From a checkpoint of a small mixture-of-experts model trained on Wikipedia.
Experts: 224 GELU neurons an expert, 4 picks a token, a softmax router.
Training: a variant of Muon for the experts, 562M tokens, 4285 steps.
Below are experts of layer 4 (counted from 0) of a mixture-of-experts language model. Rows are named router (the router's row for the expert), down (a neuron's output weights, with its number) and show model dimensions 192-255. Each number is 500 + 40 x the weight over its row's rms, rounded and kept within 0 to 999. Numbers have three digits each.
After each expert's rows: "raises" lists some tokens whose logits its average output raises strongly, later layers aside. This comes from a sample of Wikipedia text that the model never trained on.

# expert 17
router:537515524518447522484406520527559543486518445505509501426528483512447550426484572528543474537525441495471479517462509446530483435447478471502472436545535523458461465525459547485525495564505425
down0:587478562491585511500551496462490469438476551523469468432491460558496522596545513482487522549585452443563551486429494488494505475511486491522504460549489468478504495505497480510458470481526522
down1:517570553509500493494520515529460484523526501458499539523498521507505493567597557421497522473518534471463525436485527432473574481514521495529511448539478485440486469488488461446450425460544473
down2:515481494503463472562582515514546509526476503387516545530559529448426408480448418545445410507512506487535407516528492430530498462466473563475480516455500453542492518528465525499453564505565505
down3:485508477492508531525475532435480514449550468516508449514508494542496470502433531502540427527459512501463431447561477525462533523486464499462456509503475451517500492554510434557485427519531472
down4:521577463429506464497394587502553437522499400439452526497506539474507489530468521533484500537519474520504539461458528533527453578535503528510485527560388532556444527497494543486481492547513504
down5:522506506471596507491542547453563475498460535515499557515502566531500480512540443432515460429470515440516501474508451453470511498472484485556469463440487524451480528560475578523435577479463504
down6:471545527559494557506485556455447418511527548497426493466494394547448512537538544487521494514541472513453494509475548493456500481484496494486514472572423557515502453504464508483482527461451500
down7:529529503516458549434506514547498558517544464468478548503499474544446498513478461469488428531500458503480540474570531472545514509539535482579538479518512504446458529561476439504531512489534475
down8:514591492508470504447516546481540509518474512504452472426464484552503461509554550489480530463459464520462459487467529433500514503519540520472508578446426520492537541404468442528531495506525574
down9:405546494599531442520443491484448535507453555491511541517487472453524569545505517536525494507438463518473515497511477474448558469502605508540474530500531473572544488505538493544473509462404552
down10:519483567543505449462510515509440523458531554562478406506523510515479483489514517537525529485528515498444495504450478445412517505496479519498473467421526505540469533547406567500445538517569505
down11:442485439484450484523544525530568455506494514373527477465499523418499468490481427510477533491475569509496456532494519486474520510462474559566546590415485514457483492496466471523484472441515550
down12:474557521487529478529543509498513448448428541459508425526545424536502534465524459456539505489514460494507481508475521521517471497427472525522484512505472506495428533417475416483481479453569532
down13:444463503475511482520496499475508484510460548455533510473583533490473525461539542489420595485479521486513439481478477521517486482517499448501461563488488556452523433546541512515484505512466445
down14:466442515509481445516441512472370541485512494508498463508531516407523509444497546510497500509540476581519500511483525464482486553471448471476461568539515482493486463513524488506524532481480503
down15:497515529538530436507499437478488525506543573450442512514519474515503491470494497522581540400486527460543516439530526543585501489469452528430497560539546505546453518474490527443491533474472471
down16:455524434553462531491499479556487498536490600477523515463519453477457569492420483458416513546538548581550561466535425521475513503514504524456483478511557494442480470499541510518493528499523506
down17:475507585518471498417436421512541569475433522516453458536480530429534499504440466530507506491467472583423536453452505479520501517449483537524465516518506469516485516499445558537528534490465470
down18:489477472499493544492538475542479497460437415583463527459469507484448549517462564560469587515505505504481501498512492492493490513448438459455513495640518488462463516584582537511473471494479502
down19:486478439446482522528520535399512412460502524420518475569498478514500495574462477489498531458474521416484484528554544590482478506491436546454543470499486559563465507548500484586509486441563491
down20:495445425506532551450597504488481536550460490532501496496549547453469521548549506496466457503503536535478546538589534587562500425608533547520521535490494517486416557502488559532582498430491528
raises: "uit", "ery", "head"

# expert 22
router:532505491518610536421498483538519494546535469565546526465430514406487534531558478537515462475462476553518506487513495447489492480551539501465490410450474476532518539501516585506503542498506526
down0:450463424517444515392533511559477487501461524560470481533522498473537493526476533525478464548485513411497498514465567556512502534484508489535487546411444548554431477513506505493494458581455563
down1:534557492527490543552471520489473481490587576532549553546501473465541533465488504469493527494533454535421519506482564521411511470475528489462513483480514504474527404500522579486496523493526521
down2:499594474475520522478578482540428495594531551450526529460542578536587557512499483501527554431469497542579492463496578476556525487541447542509473516492390523518490505436532486509476511514491509
down3:509542470534532487521469541486493454413504522534470523443550497517523522483464470455551476557489517527486497468477541408499473494471427487510457560473501512510480542486522437550598501484551556
down4:523513495522439413523481487452542483525510498488520527421435472471576497499496456511592525506542522579452500505503462514472524548521530580530534477514497471508495574470538467551482482496468530
down5:610495488498534453455524543480539462540487436449534527473513454576479496430446466559483505493492551508457522416544570475503502550473465564487447509524485478524472567538473499496499463506509512
down6:445427506552485462487517475578568462503474502489513465455501471450538507459405467508528530562576516453512465496475491515460534521463492459494534480491494478535593456525491498500517496434510466
down7:415508563490521540438430456528542541506498490579490519558521468467456501490478545571437584540522515480543472462557534546491511470393422543415509494554557492473504447481557473496472514428420469
down8:465477506530509536508459480470553536374515481524528497508534527427488618480486565537450473485472518565471525473523435487550503491444532446542502554483585526479502547456496518532461513519514518
down9:469499530479524529475472462569534479469567483501452480528494499508507467593481561459487532527524508444461511450546502485451478493522493495484499394483513540495513552481510539487499580537529527
down10:521487479450540466592472499511529494433499487483530532534458515469488514477472495528528509486484548556461519546493529538522503547440438455526524494413539505555467499562516485521531552475539501
down11:435520436487469486433561476532444431537542471518509503516467503502510484512515426408512475484565454485545542538510551454528494517511445495489518541481573391447404496472576456511485479527489479
down12:543463476544474507452508518504551467472446524545519485395603475516542520519462514506477443451447456539467542510444401524525498522438521479476520542441454458449496524522492495494516511508441471
down13:493453591574553479462496515453491582467483441516428491454522511461437464494475431448573392473503500485491490453583487514486509469476564510572498457473577516498514513488502517518512538513454499
down14:613568470511491467511427548529433459469493540506424463484508516503444519545468480513553495566455518475559566519463425405529495506482527469458492502517504471527520447455527466562484541495529521
down15:430517536530475483537477588532474513463443500521523492462434463487468423487483495507514483495523580466509523482482470444458519586480499528455509511546453474474580493505504443469473480493506493
down16:499495454457520479478539454539518449503538472434459532525541538529497460536470504532560472476493594532420449464581501507534494465537450507515486536564484504509542523554515537509557462500544522
down17:488520523435464497459492498447498525545459488565503475576473492537422474528487548470403489539542458398535455494493488484535489457439504513462577524487440550474501547500546447530493532596536557
down18:543527524614484471465502536490492499514575440496469544441425497482562500487476448507482452506514498492501534535502508487534459537516462493465500459502442480456538456498529447485547470518509435
down19:486473474480410491510447482514474554507564466452472550521481557491484498558508531500525419461473497559513495488500505505408508446391457496517488512565461494549532507454530447486504488549507543
down20:519471465482562571532503488564480543557617551465545484461455475467501526469526476450509506477536610465509470494509501507547497506456412564455530461493478511490428502532478451539482483559375517
raises: "Ch", "- Ch", "- S", "==M", "- B", "- Al"

# expert 45
router:582506492612442492534532526422467531492531479448576538483516456568503503522506519562470495472453485495508478495428456488514509443478509492546451431525507464503547480504447479526472508550501489
down0:479462544561482464418489448528511460539465546522490584446486548461555537525403463520454510437490501448553514516454463525520511433467506442493483479479428457502481502555518491562501466517487503
down1:452551446472481466497512483513534492480472484431522476534501501555483573457585427572434549509493488509480532479488520441490529493520532481476493539523458466506477539504569532509483588499506425
down2:524479465523491457520456570467560495385504411513524561559494476465469531543516455558552558536491569559469513441426461493496518500492494520502519543489508538567505540440521447399522490511485419
down3:522461495497498442517499513552503541542527521578505492504529558502519456462541552460449475554559549548479550537456493472527521574573501405584511557519619471527494445527467465457452475483491505
down4:531518476448522458568466500541455485527527551565580544523500444522486513454449573519492499442420478536510503545489474426493488508477549482553503509489578557503465533461449497467498549412440471
down5:500530481495424481528470506545558468479507512528536403490433422531602510538461480512487497525469569514487455567505554447550492427435494493486512479509540510452469564543515508482520550470492501
down6:518545526551510540511510563550539609501569485503535567493419515466458473545485510488566412470452494548511583419546482485463517552544536488500518517479526527502513478495529520453499527601511557
down7:440485456569467467526488515457488571551545487492421498516557513530460512577521485578490475529517551529466521559482538482497493491494515482449511498515475545538439455498515455510469501523491522
down8:497473508548475516524443528451505484483503550498503486509494527545521524545394468483540576478474443523438509528436500565473503472475470554513513591494575520521471541540496534480478490518439444
down9:473492508539576538500514503510462416552476491502464522522480475483489480494507519470502535503482546468561415512467507528572466472513434477525486548562549526521464488459498498468480585483426498
down10:464505494467478545429574508505564430557527492521531508527460516498549554455549498498509502498490467498502447505438477405477516553532495515461431455511463538495559529522540535446472488502404495
down11:554556533487521527522467525451510477515521468528454504406540551525535440521483477514570461543480546481473414557480480528486470510578505536533507495497552531493507482509488548529519497488467497
down12:461497521512534483496424500477471537538506449421540463505518572458468583504469500485576467467589460492519458510487524533517484539491507486484519462482537481461499528467449525461573503432520495
down13:449448539482500503517462489504510516440498502474494541455489473507471560520542563458684498454503511453499417516499596514483505466480518456453465541564454518431498534533459483580492456506543533
down14:556519490530460553467541535519516511522509518500436423472478512482423492504469488487498515521530492506462463526498427477492484551467523471487479524504555500485559506478491516492406492488504517
down15:528444449484464502494508443571472574502403496492439464475471496481534509504565485487521511490501486526528509463527495530504526540512491488507514511469532501545489493494525491564469512557520521
down16:455452453518518520548436524485518547454512504458449423489520513515525543532470580529488539553572519374402534539473536510569457535582525515532496522541482521428472446505470526520465539507497487
down17:455488550501487503519473531481491542444458565469512527445517465497483491515468552455445453490524521523534523565480470511504542517460516509400515468535412449473488536467536527451488478478455466
down18:437503469533480490482510488464512533505529521527492489429453548577502480528535511459615459465544458511529516453567526507451509566479487536505491490513525521577461599518449512500531532445474455
down19:474494459495491560515461491543522442523487487502453493453497566528553457476492573431510480502453518505437445445488509488436528540494546476469504472449483525549502437421520505574537494549537526
down20:486655534501524435534521560452510517492548518502434487504447458507539458478536454524501551475506470522578453486407473580484499562504532528531473466488516523502475522518480467586530487481617488
raises: "oir", "water", "order"

# expert 46
router:541517478528495528532558522484461557516430501542516499434485503509532548494591506521502464442521516542540564566525446550588530478556450547552511530520497496537410502556551476534503483546544543
down0:454540498412506566471503502510516490538512488551442544463477438499488484450534470502492558475439496508451458558443539459477515472485496489569536519455516490457441528484460500495522530499490523
down1:598552511482513530527533571491494557479462476509493569489523478467396490558410576440484541529513425548493493493487492432498507521487448515453526443466473439430477511515550477467466458485454544
down2:535483505492527454505586543427548538549485525494494476521513450492507461474517477553502446538486497515514515508498478542530488460490573448454482484478449544576524477545499564465465502490461470
down3:501521508471472512507458547497481464479537478463521488590486476449519438474527499458457570476539562436446489500558441522432451567459514494574489481520585455489565477454448436534485470482486463
down4:490507459518500431446496489480463495490467450401453526470492517503511486492473501450498491492573493460501498505495480451513508541484491584531502524561498530489464491446566485491495506525552478
down5:516511547507465470429533501530493525476576522468487510566430401412502479465544505484456523559488525471510430443468484519461527506440488515498498541441506486483461520489436433478448518497561533
down6:466520410528478537429440480523584466463528485417509446558494532495510513509539540469403475548502504472500524442496475476459545533429484572517510441451424471547599525476396508475461511556496427
down7:452467476490499543460567504504508496502480531562455569487442527545451432474476435436509482480546490478484527479531494492502550499433536477524509465451503550545468512472485435509503520533514535
down8:523549457444472508479471490527463494499464540529614446496483514505491532544505599500524429510499462542499511449562462511524488478476575433495496510461501483507488519568491544487520428541470517
down9:496535550511433444522554501484537516494612461522519470538560488494470527495529576441480503516524567443510538435510459607456468504488547417466482521486461494497494446530516547448476508544486502
down10:506479436568527513430519473566457531504524550463499511517522471514488538561482553468552556485584537542495456543494443438520497489540495532512468479532519503567526510495522498515647517519554499
down11:508463566523550481491550466487485455491486502504513463471502535455536545466487525581472491447591547473523520486529537538485461484508518469527493498503431473460458485462499434524480528539489479
down12:499546528478492491511435417515488513492528479426459524564452495432451466489466446428487557444503539448465490526513502531505472534538430535512518513587470502538545493509497484539475554497496487
down13:459519590524459469461505512518457510502515485507561497595533489500551507506545547533523513491484521490551463542470494478501511475475511507538503565526494480483526526455501497465530431493456425
down14:478524445526530491438481531443460603502538495588495488431518559464418544478454534556544496477523432546506523469521525476538479474526541527489519542555528469421556560463419524553525463504523465
down15:523551474557503507578483473511494460491468511471510444461498499531414525525478422477501445466518543449479476462518505438510526518531553550511514508448480588410516449526542482519524448581510570
down16:555520503483474552473454518516477534527561555533531502514501453478527556548482490488475455373530489502488533518511531465471472458522513449445567516555516541402461517475513520516542521500542487
down17:436527611517494494542510475518446489451481485508589506529529479528526428522512492417527514473531464443528571506537490496533495580470579531448541604494514396465507460443491511475537425455504514
down18:511492543504511473517490479433465502475522521474467519471575527517488516454509556519544512499497492541506494524537481569601454462515476485490448516597509495541505484571485501552525564538497486
down19:545454485460503522555467468580463556468475458507539535464480513512564529433463531478435446561530507427536428498529484525582505521491464502485512480482495539503536452454536488540525484518502574
down20:526505501514532507513518484536456470473492567471500522469487481490537585560472522552553551498507473497457528526490507513403515465459558507544458465497471506473480533451468490413489513535485463
raises: " Ser", " Port", " port"

# expert 13
router:490501578598469500459520467412496572501531516521579522461539450507564562508544566452536551446468454477493527518488495525517479534524498453486506497562487444501493461577466468412462526561506512
down0:473439587501501438480484549515481554510492440487612494531478448425524503544587551476491524514485441529528551561468421482508525498453528550468562503461539483453466511467513505441470543498526463
down1:559514516500447509486581576496536460514441524417567543481547531467475542529487426551498553449488571501434487511463461482503513528524437504422462538560553493557482526432447502522502522462490515
down2:491574491473523544527467489559504504495503478461583460520484454561519538504508544512438532498454437528466471475456494472548526484509503453522583526484477444502466506535538576465500458455507506
down3:492490524459431520485455469503488487473487477481398480499496462543441460557551546502508512541522423457519496518496501532505472431519458479444468548467418435631460562567515507522551515451421518
down4:471465462590499480492558501576471563497403460539466481518555510532482434485503544467535503524542467549551515528542513491448465496498505480516566475475547427454530539575463516500516510436499541
down5:537486476445507512509546480471454459460577439535469494540503500521558516526518500523547510512482495530502485454482528530456540524543466547524546535495542561450534478488519523524523542519446569
down6:515476521515471454488499542492511545486527490488512563510455457447567482514465550501467537460459460482521521550445473449572456506520511399614518527462501436497473600556546519480420543531507500
down7:448495506517423486541520488549490469488497541508438505605520498494552501439460490482553547575451517436449493394443539541531508447462556414490413455432482545454531490503567477442521506476530465
down8:542472563589486504474478516476455461467554422461492481515538521543564422599442580561438508450537521530528494497526428607505495467534468479485505505505464457495453520562515455512538488483451562
down9:551497430445573530555486550477500480467457606426519499512524487454497490499518497456500466498396469551533464575514518519610493609480419546481581527491528498566499507466486472508527564486521536
down10:567475507450494492554545486503501495494505474490440472569548473516448499544513483487480434534502532547511465479462446475511492514544493542557489500475511456475532436514497484506449589510502596
down11:519478483531475531520421508496529513582515590592510525510526522521491524483445475464441528540422563458499537515477562565498481447534432397538513512560501493491489548512523501540546547509481598
down12:496582503509476509456511496568497516522506442512505467548482445489513433555526418522482550553495513571474458519497470483470484520562474553567488520491604508559476491519458470558502449583473526
down13:490472499564525475458470465480483547505432501510518536507552581469559526416429451507494528464444502483547536480452517446465509494502432488557531484509514539574509457583604398434531465478481500
down14:521578582499509493474521524531452513449499475517516549447479485540410490525497447473605467491436538574525453521467530472542498531511568533559473526468532414501516528527519531491568494494400524
down15:465507489507479488516519521447469481507529498436519483512470482543479486451528560522462482481451419487443505445593507505546476409554545497521446530496532490489504567433531479588519517481549489
down16:492523490484474515546452510494507495482512583544472475593567474533505527516464530545570572562435445459571448432475502506476488452520467488495518553508440487515453431539472509495506482444576482
down17:551532470534453501469510518462555570524494488503525468559475467441517419521554514475500523468512508513478531571476486501520482457558536509557497586511488478426534498473489477506463536487491522
down18:506450494515447534522487523503520466478539526466498429487505535488456500556498472502439507398409499482489559495532448461487504549524491526420460509458504484535532485501522513576511456488496506
down19:498478557531410460490518516461500496449558490505507432530471518496477448497463548508516458428425456490530423474491533446483469505518508508576458508484490529536519531558609526475517497515556549
down20:473515520473490446498512542433466459441574560463438526476446512458547552528498580531521481443549452453533510504496537501534521430514462566436475517482460511473497518473450462485570539502462528
raises: " and", ", St", " &", ", V"

# expert 2
router:500522521566445402519506516508481535514460455469477493466560487459526446555562542469572511465491504541508510535521482551498490453432498506552486477531524477448397472452466508476531479533509472
down0:438538442594535556464402522459542491471522435554511467466433533448441546446489490529486407511484564493497527473521459500507551557472508555485409544482549492477485500478504598490522485415457497
down1:488452474519468536447479517478446514440462551453505555535444494444436488555475468480422608498591518487495433508494487515486469516472535509462539513466479528483534485528536492528522583446541593
down2:508466450573483550477506555488481518567483480551451467480493551509530572503475443511477469553482544495471489480473491560446531529532571479559526486524540422530496451513580453443521490462509462
down3:486476485463506517502552475487522463450426507464501484474459485509523533529557506450481566574515566538501538470436536492562507487583514559545489530568595561519513537488499567476538457492455500
down4:486524491523480476501530486395453546540460566518517509526499477499491549485489585437568488550501501507503529532477474528498493495512554474520482494519467505488448505523514566523465478380507545
down5:501480538512440448473510495517499491629516521514528495511492487500534483547443480419518452476470440522466435563465495486517483530497519470519555542514452550476572468413535441530533442519513586
down6:519524488519573438508453505521596437510544476543499566521440547520489502486503476467398504493525505483527497453538484512488468495449432540500513511498439518511521433532464561501469521476487512
down7:477491546483529507548460509496529557529445494529447433376464548517523549536510430454504455496469509559522545450483449597498491477501445419547572554535531511488535458503520484516452513542515458
down8:469515469455514525544512453532430492389538502458488542505506497484486491518539496456509555535597484468475530502488473522480465445532424553534451435386552453475484461506470512498471498547444376
down9:473526500533484476509487442471473538464461511470535567461485487547583503453493443439451564475481529553464435468460510529506505433484564529536444472500505563516440512482454491508527543562488454
down10:505523565483493537435508518531531454468509492468529484543578479495557463554503462423543572566479467502406529443471484573456519574456440452503517484473556498547529487453472495527559481401504552
down11:492531424446544479568522468521474546549561478557515541518469400499507492478519425505561462565485500562516517528536473493558513527502540439430510484445493485515492457543574509521511541517455540
down12:527532516550530553567513496578493497479522591495505486524473568506559564531515487500482565475514552428424528462562553566538546494491509502544503606468449512501497548500484537512549478460522530
down13:565523537478462431554585524463556521514476464446503589460490490513496499502488519557502469450474491461480569506466512506451439525573511521484463542569531514528523501495469443591439575517498502
down14:468438419485444471528417574610549509595529543568542381474475464503512490469515484542570494536507576522511568526451533447509509483479525505442494461514479552509507471500452522417487545492491452
down15:425532450450496452574599490482544521565467556459496535408513495489466522473541510547475473407480490583515529465531504497568526470488445568430530485559491497473500562514533552500535534490498485
down16:480442487472445499428456550520557553448436508459542406515553458521497485479539544537460457519512479514537548466497415486601528546498400510487466491468496522552527530543499508492530484462450558
down17:474497446556486493464482491553459514413472488469540572516486470488523490433556542525591491497408460525517590453441511492491500536529501449456553521503542539496510473528447545505514459584412510
down18:497555456530548516532525488589497496544480484467552469512531487518464514448491477506500472480550494513507531476407591515458494541428513542510515457526547469515491487510501502488533466501509459
down19:451476458565505494522511499543433536538564513538489445489514407467479506477476436540523506453524530549582532548462507512566432510478478493473493557515480498448469538506513539541472527577484517
down20:421425535578535526577534477544444515527498533478508461544462445584460501526547525549505472462536444457501491489479476479559519516536467459506517609473466537496433477455518503463492480572535527
raises: "es.", "ing.", "at.", "s, the", "les."

# expert 25
router:506512478565444501446512516467575503515535473522548480468495467476477502581515530507519508477532407448480512518494527449478483520500512509503512516464473499473516450498488564507510466597516527
down0:552409567524450546453448474536457514553518485498465524478494523502481481491470504483432530499506460469481533566512516468538486458470566589461532463501542476446459489619477474529494476479540529
down1:456445508478503497462526505574495500533523474519479410486555443529503498505494433492470507536595483496482495440483496527475427497495518510470482498607462517490500481503487565502565510449511453
down2:528478484569438558556523445491501540558579495526504493502488453467512482470506482569534501506513521520469495458505492522522539454526537494552516561508482517523476473523448488481536468454588469
down3:459423501590483529497563541455409485506480451490533563514447495422560501480536547467473443485513556494523555481464542591432519539504514562503499463532510524516492443489514494497579491460467500
down4:465503481438418443477523481479506503496515480490483487527452484493456498460463498483486530460463570494580481498530543529578526469514475544431464540524455535560495481458558432489454511477468547
down5:497542545566507426466485478498492494462552532473529564446499476483495468489520494478500468422521554494511524523491537484477497557461535547447502476500475499519511433554471454547478497588453482
down6:506482576515441488459431531532508503458450516523454470507543514559514532499476527486521496518473494535488556416455529533471535483522480519497527540567421468536534510460440456519494526423462531
down7:524484479481491471488459447449430501475477503533538523504473523406406568545561471468490532494485490610517512510438523520469501492529456505544458476508572612435503534491484498484528531500478418
down8:513480482440460498490439463478477448536523480483492494545575497436467532476527488405569501521465474531492464511434514533494466480452542437500478527488540450508505554502539497510524474470471537
down9:501486527521455558497522492466515409541449491505479482503550452543465507453509549542531525536535463535477433515528462504471520522510523544426509576475537439441499455447495484557516474512586485
down10:511543485533586451504538533571484530559541506413505487497522490422510512486463526445458471501515531504453559516520524467555459411470524512533521490496461523458483509507556536497518561501559495
down11:529526460563562542450528524534533526514482518450527471531495478526568503537484489438489530555498495435466535526497455488489477449537516492468486506515491437537514547495444474462537496511508554
down12:497529519560548492530525504486491522517490544541563501529473464512511468502468421464491433447492444555528519455507480532501511521439522418543486437558449507497484480531445518566534466492511554
down13:523454461518453518408515511546508540531529510519517425476499443515598478513545497510525555503501493483561532449441571458555518506572535474493547463432511544479558545581488476530478462474545559
down14:484529471522464391575441524550453523560476430519498447511588541466542530475535526494495515520485473529510494423506481482520485510539563476485502532471497487581487519496518489517528445518498478
down15:517592474477517564433517536542490465546532516546528450492486599589491462520462465523468581476468485528487480496464492546564514529442491490443582525498555522487474475573509475456463436502479521
down16:547499489552506481555502477532487541526427498442508487452595522505477505575552527522497524490530457510570488459527475462512515561465586509483518537584526447490482588552558466516528467553542523
down17:406377479539559468526486490466485549503549484459556481471527480446494496468475582484459570492599523488491513488487516569447501530543497470530468574512466537461472493428489581455549452491533453
down18:457470542471468520496473542464423520571428519453559561555522496521512436511470478473496582514478537548501482542548459490452459539511448502529504476486534470495542537517443519551495506433514434
down19:546537532463547496437457489498445524522508471468547474500465463483560488545530500535538464438515545543504386571483499571602522464495493489440527547432486518489491479478441453503553448517410564
down20:430413442504513555487503459461519587456479508449556459505513475534499440462544422492478447493478531517443474504537488573493501463489517509464522504545467518458518464476519502495397524455521537
raises: "us.", " Dream", "ship"

# expert 35
router:490525565624476409505541476471442520427511517441531424507527522477518499476537541445543550505473466443533486476492470469491502500488445485471560480492462513445479529460368514583508492466504417
down0:551415460553515622494455451567429487518464520571507463459540506470489503473448464503474415531498503514476513474524560457570552454511526554485474439483509474465496484491518457461504509527535515
down1:492493434452508421514580573516508516468491479497492482495566513539500513460530466474477484532511482401507478509524548498515513490501431453498523421495503532485442545555567517537553458450562465
down2:477482497458462507532464532480509473529521521533534561494469448558516507483424410551476519496528523492489465513506572528544521551503535494521487440481460422379512517559592594502542471508521511
down3:452513511426463592523535506456506464502478454432467527502500417483495565528483545530457469571502510517507566570457487502462454495496365457546508494405565437478546515515561502525529555437490498
down4:560488482505499450470518501464546481596488439555483455501570537557535473494508542513561466482494465440484559519528550466404516504449475399508486451530504528500542495514443524513517455519511460
down5:530474462430517599403482482511515538503483448522447564521439556540493519540556533468484408461471452561463531363503486555482473495502481464560513502503564536506437568529590457487496472524518548
down6:525504449522540496516524515455497456525497523556486537506442506506530488470522463596550452544514511512564518473508560534496513450503410575559478500482508461416494460487523489482528514468529465
down7:498470502497486452464485493504508543503519444500495466479529406485530506538495457441538490499456447568602504491463435559502514472492511499505518522518512483510533528567503469551537533461558422
down8:489475402494475491496482553508548510456505466505502488560475498563494497482520441502482501498463481571508493485472465538450458500482488545475485496551559568460446505507480481497555471484499492
down9:462458512536566501415452486453515448513429449486518521480560549536498528499506522538519486548452525530585543475451456518529506495486540545506544503491455575570416518444449536511472508452515566
down10:550520537550472425562548465528501511494560498512558492597522429491512463576492543455504520525451560555509469483521523546525475557481457469531507541502483511502511546535509487544488500418429517
down11:518522523586492404418553525522508513465510503425505522474463403524588544512485544524458567445476464412477607548531468540471558488512524547537528501430461507529487532551499494474531505532562494
down12:496544562549564435531534456475446526528433474521463524384505498535465563439486546510554386452555549481534556492460464538467509499552442483501481479490502487481548536408459442471492521532496528
down13:495458474546543444523470481565429547534507506481433464514426426497506487510410471528494459502467435529482441544506577459491468422450473450427535401575427421476540522545507506550544516420564497
down14:506481548551475512476509540577535509508482386507436493519478577456490504496452525461538414497524491481428556557464541479500533509532575530520518450470519545533513495598518471513511486446430497
down15:535535546502509459467497502471587511528469471482529554414504429484488500509429492516491543528529544482495503521485535495538513523523524526513481520554449441508505516428561495502438491539467508
down16:521517542474479508509460594450505516458454479481514528462517510485495525574558471476480580475602476496494493455498480466544484533459526476526508466425549517508528498528506492482527493493510554
down17:468516474497561572472551449604438526450521482472480487495432395473492461553540466459451459500516512554474490388520511481519501466497553531521537464439470455557524521486407557558508442478470566
down18:473472465500502489483564510516513471527628465452506542548469523445529535451505520511532494500499499425522566522510494542519487522483487461503502507458460496544485518545594563532486416425463491
down19:484500574431481521480511550477529456497488549453485519367506495529564540439507526439431523448534503584480507499485524502503508474442554430515489514451552450608542464475551560488482545503454498
down20:505508490508533503439505460452579487439457509426488450461552438435472532439539484534530514523516503533530444482575463525538483458511468476477494532552511495526515496478488539471534502430535444
raises: " Election", "animous", " win", "val"

# expert 24
router:510506602604530416524531464450438525443541502401557478520531512492520477473533557455528562505458496442536457493510489499484537465476458450497540520534493538460450557397386511548479486470496393
down0:418456443468411480498496461526508565534468518534500453477522486480459490542557464527504552535541508578498465463424468542551445471527560470561518543471517479547514524457549580447506528514452494
down1:436493498457497498480546500472483520549549517521486543567432584516521611523503510501505522514500496518497531532470584510490490430499559448449508523450533494527520501500495465469485480439548522
down2:498464503478527517426517458499518541527420496511485566467482488616499496484458527505520510518462418480495444576538471490544521523514526510543550558487548428536532490460474521534530535480549453
down3:504497571461470478513459559375486512515471561475504474521513467475567521460468503470600436554481470508498598488488490556448536494508489586484457460469511511544415520465490486513457418475463505
down4:492554434479531482448430491501514457595422546491471466488482484490527548566486521530469537455493558554555531523485558504500456533539441357444469486528479475519529420605521510487523537491484513
down5:501516472483472482529475434495501564484509545469482477541519547506445555566496544501465456540487578429495513474536475521517512502491521519395473451525477487470526450514538484516464500509490488
down6:522529530508519542536496481525489533457507487504482505535501523481449491503563430476406448552551491526515480517490545496415454505585502534524515535512493505460502486523505575493503489500527539
down7:528569448491558475575521511506475469588527400496466449525433530500486519520447391541505515485490515471409530519468546517538521547503512454521523500549499499501464462495512417506564585511450416
down8:503502489423450494504438479532481460520483461447511492514485503546547558502458409514442507454560514517492560519447545543612522477570548533537529532616494571464482427566536535533533530460510515
down9:538512482480476466487531541523503425511439561493523532471427497523545481555545496512513534459477528602514439570511508486434527499484474529533522416489556540534520562557499459434485528519543490
down10:500447542467493431471561481531534493479480447502472530509476548525527566469475525484556526457397487539514557554507455528522480438416523568449494533470484513482445396455489500441488484489459524
down11:457534489453458536521456454460514592544506454458407555454573415450518599560458477479429579583513515495514469494482470528514468536537468477453489487456481527553540471497523478528506469491562503
down12:484574497577543543483474465528471476539461511488506440504484549433564535531492487477522469532531542471486491461543560502504499442423556463495497445520502449431511530546441529504521558523518393
down13:454552501534485497534565493562431547461504484524449540507539565558533527488552508567574510495414480518421528463540497469445502498495479475533550547478537526534435601473457474504519558473464582
down14:572561457448440433508443498537550409520513512518531500473537559506549538514467511448494526473562499513543509493493542491484478527458533507425474447452530477451548512553540480471525420482556462
down15:488496506457498504501497495429472476471451507486499558498559486478470566512541505508502544527469541568491525474526522543561515476520469490470566482598496501476495443467477582504495586513593457
down16:513483505554519435476533562517512507570497465533491433499501471438530493496493413547541540524479550533491454490474477505503529455462493544504487547392531536436463458575492494484531467446509514
down17:517543476526515473541564542458513494490521510555487474465538519429517436459509420487454430470442525490473463499389531503439470474466457534531459563533448481466567536488426476503446535532451481
down18:513499494462493499484508464483555457522395588527514437472567526515543439542492453546544468540455504408554503548440486542461542526522510476447521467523518498464456520478495494484587490521532467
down19:493505538469617522530514568531487549454468541545521460503454582561481529473543459525448511497518447414532493535574509518521488501454480517505461527506498477505478538500479481470504457464527527
down20:496491499541496457505478527488507501511473530553569542489556561453467544467513539445477449496559476574474546529576481514473507473529486492442559492460469573487483460538572490494526526500516487
raises: "ership", "por", "er of the", "er.", "erb"